Below are experts of layer 3 (counted from 0) of a mixture-of-experts language model. Rows are named up (a neuron's input weights, with its number) and show model dimensions 0-127. Each number is 500 + 50 x the weight over its row's rms, rounded and kept within 0 to 999. Numbers have three digits each.
Before each expert's rows: "mostly gets" lists some tokens that are sent to it at least half of the time. This comes from a sample of Wikipedia text that the model never trained on.

# expert 19
mostly gets: "{", "000", "′", "″", "°", " $"
up1:456527502533526394428435502378424478431510493468537478469567515550511500481528516526479533523541514479585532556522552481537468564512482473523474446465512557533575499510481501526553514526567478449440532505501497585496521553483490504466622514620410518457421467522509491585541578648566515563622490466528502433549389444573461498481533564454533490418451506522546489549533452553511458409427
up2:535604496558488466503441547528408531550487482514559553552576408538420583473552518460491530586473487553540457404423554601561456533547555435465498493486505592528401538506467465512482448495554517476603497452473557413528506519536469540501381508512557420439501555499494546462478502496486506520500431451515531534513543532581457610499532416538452439445519504578460503404483404522464438512486
up3:554527434465483532587463541483483360399471456464590482551576508573522564542492569527493612512456519429517551469457492575500488563564492516591457486471608523551496485503496510420476526437520486538515566509490438469506500497431367507549505503526499514549488488618523460486471564580539442444544464454497595489537467513531472571425446442496411526517475381555520505596485496495460520546510
up4:510508508543480470437481507428491474444555587614439419459437520516556483425504424479518619445437507590498484491594511530455539509539441488530493495460552592549541497525494559517517425486489512578470603464549460484438503582583458442483563453530474437530578558634517540518570559562529440443544425510538573501496525491471472445519508450491447457442480512550454541439633482534468496492515
up5:507449536541434515472484543433482586438540539391483540590554511412540501497496525516600479521548592488617435513506571564510424598576467478568568461519500474467482462503453456540494433463564432454510483540540516442534521468600512440609512466542434485420462411480492469496605565476480443516595513561458528534464519514539523503440585473467525414430456499459440446457520500553521459491478
up6:499324541538523460572430504521600542499471505530500473549504522457398412516456444452564602411511572454429551426686521470500474509552474498517536515482508526470556459529497490503493477526507473548495525492545431514470546492456494409522472497507501497492471544532486421382508612499481430477508521445468464433529442516575415544542523538516490472478423419548456505444514466493505453498413
up7:560453464518505533523467490535412570450552519566493521500466514505529534515538413502459541478428567611383515452472454455440547454503534504458451525533431522629512352546516526511508485525462443417492507476491529427503509523538534400551533594578438377499471558542504561433437562505464535492494507421415598440472523506528455443450438397459517506527516477414479513546516468500503485538547

# expert 11
mostly gets: " the", " between", " du", " including", " de", " La"
up0:447511391493614579600537512518476454528446570435400476534511479629458500480533541520512584458525432533435522446550572423497407545563418474462521522433510489485467499443406504487495521510572507489421543560459451519482482509572485476510463451482540531592512502508497493434458491488582400440508493516470549450548557510466520567495545639545502473478520459463527511580437493520468518610559
up1:664503475508460497480527527586572444456496577516468497518476488493445424499459407547522456596444454488467443525538436406439547500559522450546513526594450474565446462515539463487594484567470504437492582583551493506539567511589434468482612565442473477580507489510448437518512499524505578399519503459452557532472555504503548423516483470471529437482494524441548520456550447559510546509394
up2:518543477532488559512485503463546466488575491462415489504487451491448431573495449534569518567408519430487549523553594469501513529440584478398506436555469485514442425554518518398576483503563449471491564531441422480518482514539408445446556462475433469621559517597492569483550478534478489490464499488564425522448552537496439424601477562500469424444541454497392454472524517521435543408489
up3:495455473547531562523508485501464536473552526481491454414465492535474536516506487407458506397389461471517516490534543466495499494436553547517485513514509429493519516609552590482464417464527582476601496532553540516560621555563602490512492565528470466526498534417485459488522504429441413418484495581541518486483476451588451432464536576498454471468493471571401606598449375466501501470542
up4:492498493558457545500476570557563476462437490435479497459467555480509420547543486434514504454498497431474596479559443556560427501513459569415502561470522487598510452500592512493476529435561645558478446505545566539517549615473531490616526551406513478478425466442487492486465542604402437525524565547599519510486491433515482455485530515514496452487573525501514532486520571536530522361525
up5:477518497408457467529509547473463484519523573493543481528552499522492520522437501410469545474509538607431534473577527493485422506622543515508537478471473502489411536531454518479427504513537488411629510388489347493480504496570537488625574447472519498529439461565520465436417521502518533532483491432460498350497527506541426453561440506473408428506514501532538426485497526459491487594475
up6:533485472491498484563468486400511502500406547510569492484494554460549496474517530461519473435538489551502637526510452559580417510492431476454523571388399570488471455417527415433479471415549507529489551514536489519536492543518587517502579550473521519439502549428524544551500564490460471431519579504540563405477457404472502505541615450508505501580528497494555563436460486477554416588594

# expert 14
mostly gets: " of", " from", " near", " north", " MF", " −"
up1:509545432557498475485538486487441532443531476495474481384523439507460559526424521551547481420531568409519487520523469497484503571554603500448605501478498461497516562549494496493543519501558510344555491576522556593484504452515408491543474487558593475435583549553492519481458535514472474510562537544462515415475545483681530558537526544518516493495502509452552557566459607489516416529434
up2:524498498517480498584485514462472519544390512527404501504424522453554493490487558448556451514506429424505475491520493642516451497492426365588489533523478540571631545543524625493595416485528465482418540501484476517514460535504468472554549461410534511538528520445483519479465472531436507531450431529403520542517446517524493425450477477488463452508372519407529543571443482444426460523490
up3:479479444456452529496550655526470567612480526578490402494487471583460572554530606518453502570509429466479438472592533525479529505523496539564535537521444495457529467506474520488426557444474521533473550526501388516474535564475527497527513565598496505586455667506468477533485535470533524600470479503493514392426450492436536527548492434480517490537486461510404504524511595449520449473475
up4:505494436541515421521548592473598486439436439490476458519422503519466543497516562549566494565523539433401525483520466577534380506493445510428579585527483454514491510487524502461552461519583537510485637495530586546486555494517517477481548435432635526549476525505458470373517513412481486503549509424414431537514466452445529549471475522494573504442431456478575535529485478530518458580441
up5:450510518510463443462527453439475546498551529518471450519501555510641437628517604532406479533523469502501464419431518476480404422532550495591531506437511490453640540449487417416556412538484501454486513480458453401481581565512596461535530557565417504454498474505455561451425528472528427482506509441436474494454490500494540512468503516472542510549451513473520524405521489559392494488488
up6:459456537532455473497513541556513486528556521568444460490529576527493508609481508448454595513457457491444494501526619454520499512499516429515623555451428458453492566526437517512563484564468654474448562579447452489565560519516437533484550502444457542532527483523504440438537435421491504523459507460495389486421436529546498514450535556499538451480439430436454496560369546589498428494510
up7:558518465543524478488446485523553452540510523474545481469526459532494534452438509458482464462484491520496543522485497463558433473599587501449481461603500471576507441399438513504496474446627505478452473545513632489510586526480497490417553573506511503490543439543484589494581571429546496542471529480519493341430456465481474504527430479485477404451495543437468530455596544490617386487434

# expert 4
mostly gets: " (", "(", " '", " [", "′", "\n "
up0:553510487500531571521528486554514475461457389458485527453327458525479537464464528499537538515556414541405460519543577479580433508513498445499599540439532541547530442501568504487491571561475406559495482553547438578564493486559472469598514448510485517492511520463503466519485499568528560425545454439542545443561518573479437514549506478553538542466500451380562445415471550631473512473513
up1:508575445600519568546515509491577525567477507510448440524515421423418547555507414543517478485480504519457448500467546510503495518492685428493476532523509485475588497506492496597517463526497474446466463493497523610478568486504477374580446424532501495491512542548484623466524510504465476418471508585379470451483483424460477517555539527503540505452528487401442491503547504611409462514493
up2:484524500479575457545524518551486501482496569580488501543462526478474433501515513502497489509623380458447512483554524418483303488493573577517548489470436458499444494451535524469426502529560479551493516479559419520583498421545483478560499429477595466486543536489485551488493517507578553538438533457511513370449578442533481496551606486582566573497509434433490427473519460581526456495498
up3:513587464528483545422544406507550501498464427516476530488485497436511583639490521467523459430539457509449500528499569452468428541569525504536480519488465461428459536583461547504405468492568579425500494507479548488574509506577540467569570381515551452531470557515538450461585461568358456612434546552501529465535539543475492478472505530539511599550525446502548521507533518563483563542586
up4:492416584409536470516593484460405590453489461501525425533419464564451399553474522574518549501541565483495534489519536567523545489563491512530456485429531444420540520524488453594406476456578568562471514444456485477468460549508575528525483511531535523544614584528478595627547476469486423455525463535481534504533468434471562565562558471501504435454507519560511495532415451516469473484422
up5:487487502496543464460400481642459571505420431491395604423520437546446538492527496576529515487481486462412514497422458536525519504492549524544564519496510497489504400595479494482591496494534449460451547479479556533501506561466453446458491433538571514554441582423515485544483430484545440505421530548522422528589522564495443531585510440598509498513536511447567541493418508471434535613530
up6:549505548535490491550537533474471464508576499493505517518438433434477489499446517517514583519579580484485488509525429648457563529507439517534392474498457508488543521428469458527600524539460579385518484504515585535541513507569458482461470417596540431595444556488462523425504472455520586435489537389560461561477471489531454527507564557635524444517479492549525553492426572540440506472557

# expert 29
mostly gets: "dr", "pp", "qu", " qu", "str", " Bl"
up0:552480515467590594593494453482497567466423485558469505524372459424497471478534598473585498521601491507510487448551584493533515480488502517558548495544459454465554480513511542456496458572469413530642519531401500510546545537510453528519390507485512477549462533550541509468557461539485551531445548596432522512483605565423465620497468403509476536482485467490589547442512499471451540520470
up1:528470519592605523525520533501576489525465528518497470537544473504462434500512441543506583555538571534598575464512530540496462541484547487592521465548419445506506537504443473540524410607530440446412539509487562523540449582509465406537552527483502445601528547534441514514560455500538500445558513470486458501613477603461504546531503593471567495536391411534536573550438503504415416528533
up2:558456467527492522476468471407427469550578456567570587454465483441549502493559429465414440515514533391524474475593460527465497434502531522522603512443413504568484434618534473448550525524546540433429511496542500571457466490505488423468443505499502426516492533575423444481468569473558531412585462631542454491520449530520516470503549526564483570413495474512431493537488512598562506503496
up3:469502445565457487421479451453504565401537483535446535492477476458460397593483457498563481530494596413512438479496452501543462506639478523508502509519414546523479464480490551497518425405552566460477454425495526541494447485511415536556543472495588452515530511573439514464437497441539462520473439609513460537528483456423572544520551511514354504576539468473412443542526400466508453545465
up4:482540482537456456485500460474525494476508410502607432515498587369501457524544452448546478500437452520560464434399528588499461572543483577553458550547497526460441528537463509530577394453483511508477545487446482557533513423480493545522537526460430504509506409457495490409589538529566466550436484509506408489413442461606411471472595386535529509532530500497501479441552439432557514451477
up5:653535536520599468588534530498486426528520535589496557466511494521613478591533505565494593438454471503546466573449554510527465518536512452578572496571510527501451398485475557441518577459528564421488484484476508381482490524534489436459497449448539432512533468493529565541430507603444475580519496504555536527524571461449519559493506575526476447466502470447512532440550535550477379527545
up6:522524483560473391442461546459489535479539467400537493472420528457525362474459589470503541404538447569505503491406475459546546517541451427491501598528440517445453479589490465503522547484504529393527576455509451439486461509527517534541488548611436531543480530503471507543594518495517526518456511593541621495523511420484412452401473544560559566439479481441553485484497441465499457492431

# expert 28
mostly gets: " 1", " 2", " 3", " 5", " 4", " 0"
up1:515532458537415485583450423449564468484500568581411430494455453471502530565526521515535521583544526533435494418545486464488409583558427458509455610475615623397540522434493514456519483472537501485454502506482496537477502532488558499502598509577472546516507567512468527514485431564494494479499437442413487505485420399529517568565537554461541506478603438480571522480455567426493539554507
up2:479438568438499446409420482537567496395523494463513610486455424538558487455548450397531545524605578506613453468495578493568470523467530537523542437527515556498511511589484486562488489479514514485625518497480443541511547530391425480524539508465491543451458529498450517485440438487450556546543477435570445515486581538392484514505435527621506502466476512531434436499518469570475542495423
up3:487380562498543570453452536458412519513494502522529463440488420523582446463540473510415541503483518449462600416507557526451525546542542496472491458455565461459510436533451461449485526405568469467511518429491441466480455636547442467459545561513504589500463456535388566491491538506493427497554428501495468509601413578492510498568553496549583483406463502499571555426491542402500482528508
up4:479484488508462535452515498504459565467476451412528518551513483538509485484512473556574540491463538473599577523535571536462499547542465509536561476523551497560566443585445438506453572358503445502496497413515509516459535603610460453497456576484501530487507402579419492516547484569516490480577520478625398547531373565520503503493510433566581466547548485571468571520532530481542411485477
up5:581501497542468468503594616464581498488502565517460509533489583526503588503400453538526516473495482508448484447476562512470411503554532506485492557564469509563504463503496451491520380471440474513468539458374442395437539528488500444549566447509407533505517543477495572404615548486498550514486543433399481378536514492569395537533487487517505500484437431522465391542463457467518493481516
up6:539484344504583514477560527439485447449544484539414515514503559555461503501572510590470435600505521552577518458528568450514522526486395548434496522538573499550576521486550519537588474556513537431603554513502512494437481536473475473474471508571443525487464471446443544498525434450498498453493594477484534518600496518462447571520472528499535549465474442422606564593480490488508365430494
up7:469464548510517443523471479525511494505534517573468464518454620477587534496452546560548533461478443559556523483562466535582388453477412535630467539504496445440407461527584468567500384584440555502484485505500508399527536563483517491539530537424546461480522551523490480504500604497558512540429529513494479548460531498533384546510614482493459474443578493420568452537553452558587474489506

# expert 0
mostly gets: "berg", "ić", "burg", "wood", "nik", "sson"
up1:497535492513478491570426568618599616490503425581490480451439560476502468467514607475563488579495458521530419446493558547507428513506470475616434496542495532560505474497517502430435447559550488479586563493526457451592513621566529572562474533527519534497468519472476498446546494526500507469529565568466476548466573508624518490550533508415471462503459546447388505460539485422521458468529
up2:542506522487512488529457532517486538418437484494586518535563497444481552548525421452504548434575524450572445436505449441488604396516497557552598395444529446522513546560466506440556534503537441554531516464555479538425539459459452445564545507505488510441476532469447533429390541512521536409440463570623487487592515519508615495503560461481528537366507447499486506527460503484472590527469
up3:474493552434528517453495543500550428573448554538523530416520552522410493469459474474584460538460586545463523466500470465588472504482442478517557593544488473558506549539540542539445418456502595521473528467537472436504468480433533527508606451523463506517440570597456414447573505503388507518572432459495408551467501513502419547410516540648449516537560522493490475517584492472444437527572
up4:447426554479488463526521464507522532520401515478442419522492422509454443538523533421605548543535500467579613519552538494454446416412515540534491457513511559527524571429596440517557504461580575474523585480504525534493547476531556463474564549420395543513512492520441522494609474505608495440495546463528422473428489480525479541501470485524404414540511426480408502464560509547421449512542
up5:475560511558552483451455579443529499526471494555406386505465520552510479464429368434484499480504533587436453476495453459451559610517521425511483507436427523491473416469420536470487577460424462474542534411486436479572464501510562509481448589440426427517516528525499557528397433478528477513494429454547543406593436487537499492586481455512484507552575480476511526468489576428436507501463
up6:466548434511440577424547492456500497567452522443585494449477498521531547512632385581500538480438534483474565571499561588521554500631547483589473486567524478514557484479413535424482495527513472541499525453484496522472445547437585389468419425505481519489497447467496401476444483510533495413539511488528574518528480543530537487505504568484580409471464569530489524597511390462493485497441
up7:577573486578542444508572496470439407468411494440535544486550618560537517519511442523447481432503518524537487524477439550488471499465452484502569504592517536546459448531514458490507527464493461510505585499499511554478567548524541525532442565544482453594507540577533654501535415484623518545422502537539580494556483477507452494465538409516482582413452433455396442519448489573443470500449

# expert 9
mostly gets: " John", " York", " Michael", "ford", " David", " James"
up0:414567555548434456434556442544561492517477396442451468487457577527452585506566475483485468525563518521518504472464448577576558575450433616516547561404496466530449549461520570498432523531477507511461527510500525539521590576520550528485451484606397502445443453535518432503527488479572498545495539544614512536514480465503467456529493422572613465505489441384447517484481446497482476461438
up1:473403540478578562523518497509522394565451519399509430553482605594496513483468489516480499461524529505459530509539461544484459514483525430473531534631489576488478566515431542440430505443484553482520535407483486439507522468481587517476588479519423524515471493437433530488465439620439431555438465427534406542586466499584346463437531509538518442503479503523508481477523492568507429507479
up2:511547413409567444480469506460473568575543510652532501504479449552462523585443511509476482568510499463408432505510471440493537450583520436568459562506473506463467392486472446495563510487418529400562534524459467404499476424531529500571465536487561459579517519538483536507451472522392525460527402517459589375517486454548484499557505482469474543531592546463453513543538469588480553511477
up3:552475558569567457586423431581521439444472515496494504533474542468548463517465452486511606421510527540561519551482442528572496540376447495422549475483512391529568448511564502403382506471517445530443485407571545547506531547531549479498485492462512484518501490512566504500519504468523561438492584567522505462546464446532370555524621462487454586486439465495493486529505445487427463591536
up4:510565527539537541395528582597534489485523483544516530609520507526471460602446537436498455453480547475521490570524450510440447460572543549540451460567563593457454479521543519503457433440647442428414441457548473472487495496485556483567522497485457480527448479526432540569476489510567490617428460537520496548513507438489445394434511493430496437500463440545592524516559404476478539449502
up5:524533509411553465520500488491580515440507499531457474467490415455540501520486489419526460350460418474515491394479554462487462629464445554493530537413486528497471517491602462487547495396499508482486548562511509426543419552634476473497448550457478493499562536485521520488596588477546565476415493452445499470502455484567414517558574468507580524515486457483515481358543460540478558538509
up6:542601538412477414473524514601476470506557590471573627607492441596547555501481462514569529435493453505581515443461530468585474518504410472535577502489523440543543562508571487513533456486541423462568488418481483497508501531543550514582518482445529427539478501623505446506497442442590566513555498425527508408472507527514518598423522442470507459452524563489518496500493458486582475491471

# expert 12
mostly gets: " and", " in", " or", " &", " at", " within"
up1:475519546586423466553568549589508556426487506509486506581446501477666463523492518485567472522537576573500453494515525526474510505480393482566443575569507516468540489557400513552513461570564477541432491348456447504410492469464534500505447485456503481563470485478490543520488478492553468417570513496460580481469516511568461590482505458601514426428589538453504493511559461514476409467550
up2:499457512545482487501537501496491389524529537498472531394585499490505529509536521451551482402503481491555633532448414547495455470506381405456509499472449544607555497464436459545521473473462474394521512482479445434467541592532523519523540582578499531485531502562514429450554458523523419468513551503494545479514525592525526579587490502560533532482457393520446538596435421436419541564525
up3:469469458538459476566524526507561493501441520633447464524383451584491543482514477449539523534555576520441533514485540474540507549482530376514507507607421548558510502524563513498553430611488475512551540488499501502514498529496384522470520430537580429454519572519492443605492522509498429472423624540429433485475558489492506443497437542618446517459600450468489482569536510549497490496564
up4:509515422535519537491491536505581406331444533543495516480591526497516616524491496472473471494496471489512451461498486430530480509460575481495532536506513588546460494458523480549407523468516461484474472530604540533591593496511493532534499557572479437465491543618463501492556545476498601500582480540481529451536494422524443399550516416463506500494405408470474457428434593504613521473456
up5:542515488451548558570559567448454566549446522511422464519495479446562445540550573511510469503469485568528510466469513570520530520433542442541463503533465525533595417508536485483569441475578520512400499480586380457493487570455580435413519438554468492532473441457500461517602486464413425523545473521442549505426474458588515506502674508496518406402522510533536515487484547502456485458544
up6:441472481510600520429465477492490459508385536469564479484528398486496541528538500511512457500500388377548496445542527583564567535563461574534587491494503571507503467467448532482492497517455491464473465487476453525462509444456498473550523507552491523603472528611476559518616524411382468532534428570488572499431563495480466507472442518542449377444465455478438580514449472424489412504475
up7:496509446516447522475483463576485547416431531512455466562496514598554493492519480493555610557483516477475491450524536563492511520466612515450585445577420544490513533592550464487577421511536449526606558561510432528495515515517480493472476544467470587524360526456550418484487563382482442474532511516538395489465433463479486571540446471563455471456498489462475427425612514572518514452532

# expert 22
mostly gets: " m", " ", " o", " per", " po", " Germany"
up0:482450455517593492527493457506522521545573512597553512508449512579533478446604456517467520520536622516458607463606461465517576522408512560540523582551463447518571520487542452512534554490609556466504520442526510568502516499447412488543536496524580501466515463551477413562446530525531535479427561553546409586438494496464546581469442561633488467485480500494489481518437560510457448433538
up1:533433439535553538442535489440534417386578432577353447461510492542549522464580484507498496554527461462484455440473495563485531516545468489542478479575538446499482562525511470516531582554413630434605573546485464416483585533473487456517471551510513477545481468550493614506534458524524478479478500414527478384539463424542530527480515522568501503420517450420530525482468474508552547411530
up2:448524456503568439527493551490532502484435479480525538438519436494495562426487452533532454464481627479551543377462509513474478562518582376535456468525392397554471492496568510545524507486523588408460504455493595444528554411552498491498520450513554454525462589530448546466456512467426395545566453503454471585419477440545487447514465456554476472554560555594450434514529542472500511480547
up3:536391514429516451566480476534602546562478530530484422488514546498494440484474453454545493447499523507369483443623564410519547488516562430433530510520435418544479510500527454558456550547470455429549528466494435501563490464479517483435534512467510406485510458503476528541484483529532586484542429516604514430618514488592453540546515479505459541460500555497503458544458485592374446396524
up4:489419488512526548474575526569465446510535571510544522524489417533453495490420553349422466490433451534506491549540476482484481460542420432508553501542465510529594430587476558447582429478506466428439546424620503450549563435562443420439563480523533418418528489522493527512541487525569444500550416457470505483474525498425473447461520452499427443503607458484460463540515501475534527491591
up5:542533505521524502536617557514493494522516518451562493560521509490533517616506533506539468421489523507488474467535544573502509411448441553530513520663468466488495538481528483542527362459486573441409496396522450483499482539567475462523458507512415483568491502496523635510487515453394457542413460484425445481471474381532522591462495490530561522532490525569475452553583437529541407533493
up6:502534510434562475607467428510496514478471563549407492455444502452335416507454528562471491480499459431424444519499495466523497523491529498511450532500523473532492460631533467624525549515519459415513514483567548519654470495436486506532535455499492512542513497516471419524514482550564519375535396506594521484446508465567455448587459565492516473455496498484531622518466440508475482560507

# expert 23
mostly gets: " C", " W", " L", " N", " p", " B"
up0:505457451517359533472413470464548426524472463474487455492543502463442551547528492444498510445457416566432439478486534377502472490466474521440457525493508473445549469485455537527516512569496478459561540464445564367495524439428473484548427543507410445515448482532490468541507553480561513450519477433484553502426480504487439555447514472616447525460485480376534563581538564652491444469456
up1:514469486432489532533513577491584589566579518503485510450456517463469455511440535479518484486573481587556479538456559526503537504508484495501475480559516479571462498521433476412409498516623518502504508514493513495461637565589561390524562497570477560543403422526400505500545511591533486565562560504456496492353586518513499561523516473609449413481505442483535504502491492487438487476579
up2:505529505447520548506472557468513428508516523510481480421530406457471564531446509489451435480431473478564492508527477473441487469533500447499480459574429580453527447515387612386527506583494513435494568472502527554570547520488495399605585479524432438476469405590463422462548502509471510471551478360515491521583438426507554482496622568492483426501483503495586494472488510488437464463467
up3:486457475439524564477488484457611600554460448429476496517409486483446486448486563490540431438492380548535520490533524595586474538481423529519484491434416536525495516559577523503493459365474514463430525461526452458535498508449462457492536513472507501475395545410545440412544492482502441570480508576475433532486533503472525471541556466487377463495464523421432590480491533589568516525588
up4:543476513460557535542443449471650372468543515497490488545514514602537505598533509463460508369430567500508470528445607472515488526541527497478602503465505542432501566512422548440535487487443506466423489523511540528478514425516471479514457541445441558472484384490442483481443411427477484516477469452479474489526501426441514540368558488479485511535486409475502500474540489646474443511542
up5:517460473460496529459431532524556521456509557500526493573598479563485432676542463472486497481454481500556563540477477442515529529565512544433498502522519463526504483491444458561483490534548545459590527455528539508557457505500516502523538604407607580596441473487458415437501548443510423488504393488581500518520486582511501543493574425654481440495510487546509480479477498490498563515361
up6:570433444405566463523436517552516503421532463554517492495430592552508427635562495542479428476476414551497483503450564511457509513588418555462499527422531530507510474542460528501478521540562478487458511458529448451573435439512509456558513513448447536496416466477469508501443528491503382515564586525476495463474520492533498534432664409504548437481488416453605499514488535517549501477595

# expert 25
mostly gets: " Al", " Z", " Gu", " Le", " Ma", " Man"
up0:559545489428558476465502521488643463473577516523396554527526503512414554463607523487526393440514511538513470504497506421523519554482523495485454530571445551520503510480578471481512380534578556547616550572569529470517431507553449492505464556482517537495518496494473468447425417521404534424487492570522452515526494537462457568514457450555539467530527429534448524476494417519416499373585
up1:464486473497618491498491528499531481516453418579494562463466474554458546513495603573444492520450391523493553368508503537589479579493482484584473453494502559563465542463516505488443395515555506497566524505484517414570519457451488463533471529468553453554574574482451568517502452433491571468504491489473418485417557475508382521395504394465492470516488433507416462508497458400537500554417
up2:513466450496494494525437520549507487503485516518521486551520440563449558565540478485502391421462582497584486450519527470471473642493466476491556511597468470563500507563572533570469395418483465503650519523531449548473539555538463456522561518533442515515542554573527427508531594493549459474427410553490548533590505565436524435561584503613481425466492494571545537479496505489505483589520
up3:530522521574446377492559521458558522442496485497520600425464382534380576443458506506417499331540475435523472475448497502502460534505499604477535465420484451596480553495568490489497421456419462433509513428525565467503558462566521507510453534480531627474480522538510479466569501470552446470485443446504460505532551496449516435545475407495545504464548456541523473436547472468536438523486
up4:467477467527445584558483549518458482587494568530530579511499424497532528577539595453397519519452394393550460439520604454498495529465476509598575529537470427525524525462519504512472568478520467454474582513382431573459471507548386481553486524465491498553478489499430460521587483526491470502589432530509525506490503503475443429498597536513469419420453431505401490481511425472466428535484
up5:611426498496443501471541485605473416532526501459438482462438502537507483576492529479535486462604572544419539470525480525473424513519409488446505493450440532488493495562562537546489511533453569465521561495444507499544582502485547479452617566523591478515521563463468583505556517434563526524482580407454398494479638506415468535445456489477449614529473494454535523580582506548526467468510
up6:473485516428485558416447604532563487447501512483419483590500578563518438493461604517485455534487567550480528434580515589521521474592552451484485611629439483512526527517522473446450543541629568480489535449480456505444513465502544522479478493548507572514542466517495515412573518505457477461453499617476558561395526550502505475446432528602512542504475432452548538567511507496541487538428

# expert 15
mostly gets: " Fa", " War", " cons", " Ind", " imp", " Rec"
up1:505555402361433546415461523566433511436472499459432597523416501478435557502634579476523558539551500542385491505497488464488508541458472491513556513579416474517501534533505476566530472435471507553465482439473562542513546521418530534568534504526431540495444497463452558505476511579491447443486559504498454554522496564503454407604531485546567509509437526501470594448502498574478420516418
up2:474552334476496487401508439465531488504510442537439503456592521528467581550494565537640472502501533545556498476475638475506556520479532459598539490465517404556498551464441577545508486511519524476545452444514480475506429439484482523514476489475564511595552558548469444513562597512490474500615528429537474498552467454430502521451411522530495518413486412418551485477532490502432515437491
up3:476429494436474518545555595488554505534441490525420421498540504505530497544410499533450534514517370504518497437587526495549458515575448534513539449606529507494525456491487503501482432556467487536541461454542564502548521480539366420519494400443471433529528496575489504544564434542541504464529493597550404472487508594515420529464566490546582459401571481496485551598464480552562410455507
up4:584554547435545552509481513464477564486609552570508535501413424468471548508531459406451486529575556551574528525469487590462464450485446526511541531532513518454563480464595541480619451434507532534522487506570497442514538508504602492500445524428492494506355493472569470435490503515495549389519428596462543535527467545410584491540486490531546517520488548422438600452523456517525431517544
up5:458476522552549513468552581522449509518488556436454512535425606508500469452542472465503486401532502515374522586445434509565498519606519526513493543590502488575453571562532569553533508568415567503477492465482414475461517503519472472472488480532549478571423368487524438452491542434587539562510532480613458533477595452505508591537513498506443429476517500381524433523579495520489515529540
up6:459568485532403557496509587476482471534468534522401602467514515503469467450542406467417565525429533452541370523518534531470512561454487491495538486534313446502472501479451529491517459511519481549500540421587499521510487471570538507503434455532472540583520502483440465437414588406516463494504469564495537537468511561553482528460434495607484465464603421497455484523431570490539527560457
up7:550537504581504488552453553509501539524390529438511502578615495499511489567491548493598588464498551431486519455495474535583472395505408500457457527540501540467496499480535510554421453484449553542520495465517548556408608553513465487466486572532437473520476426567529413514531460562425476444571549565505430527586572507480379489411460512511408523453441533502560555539532497541510427528451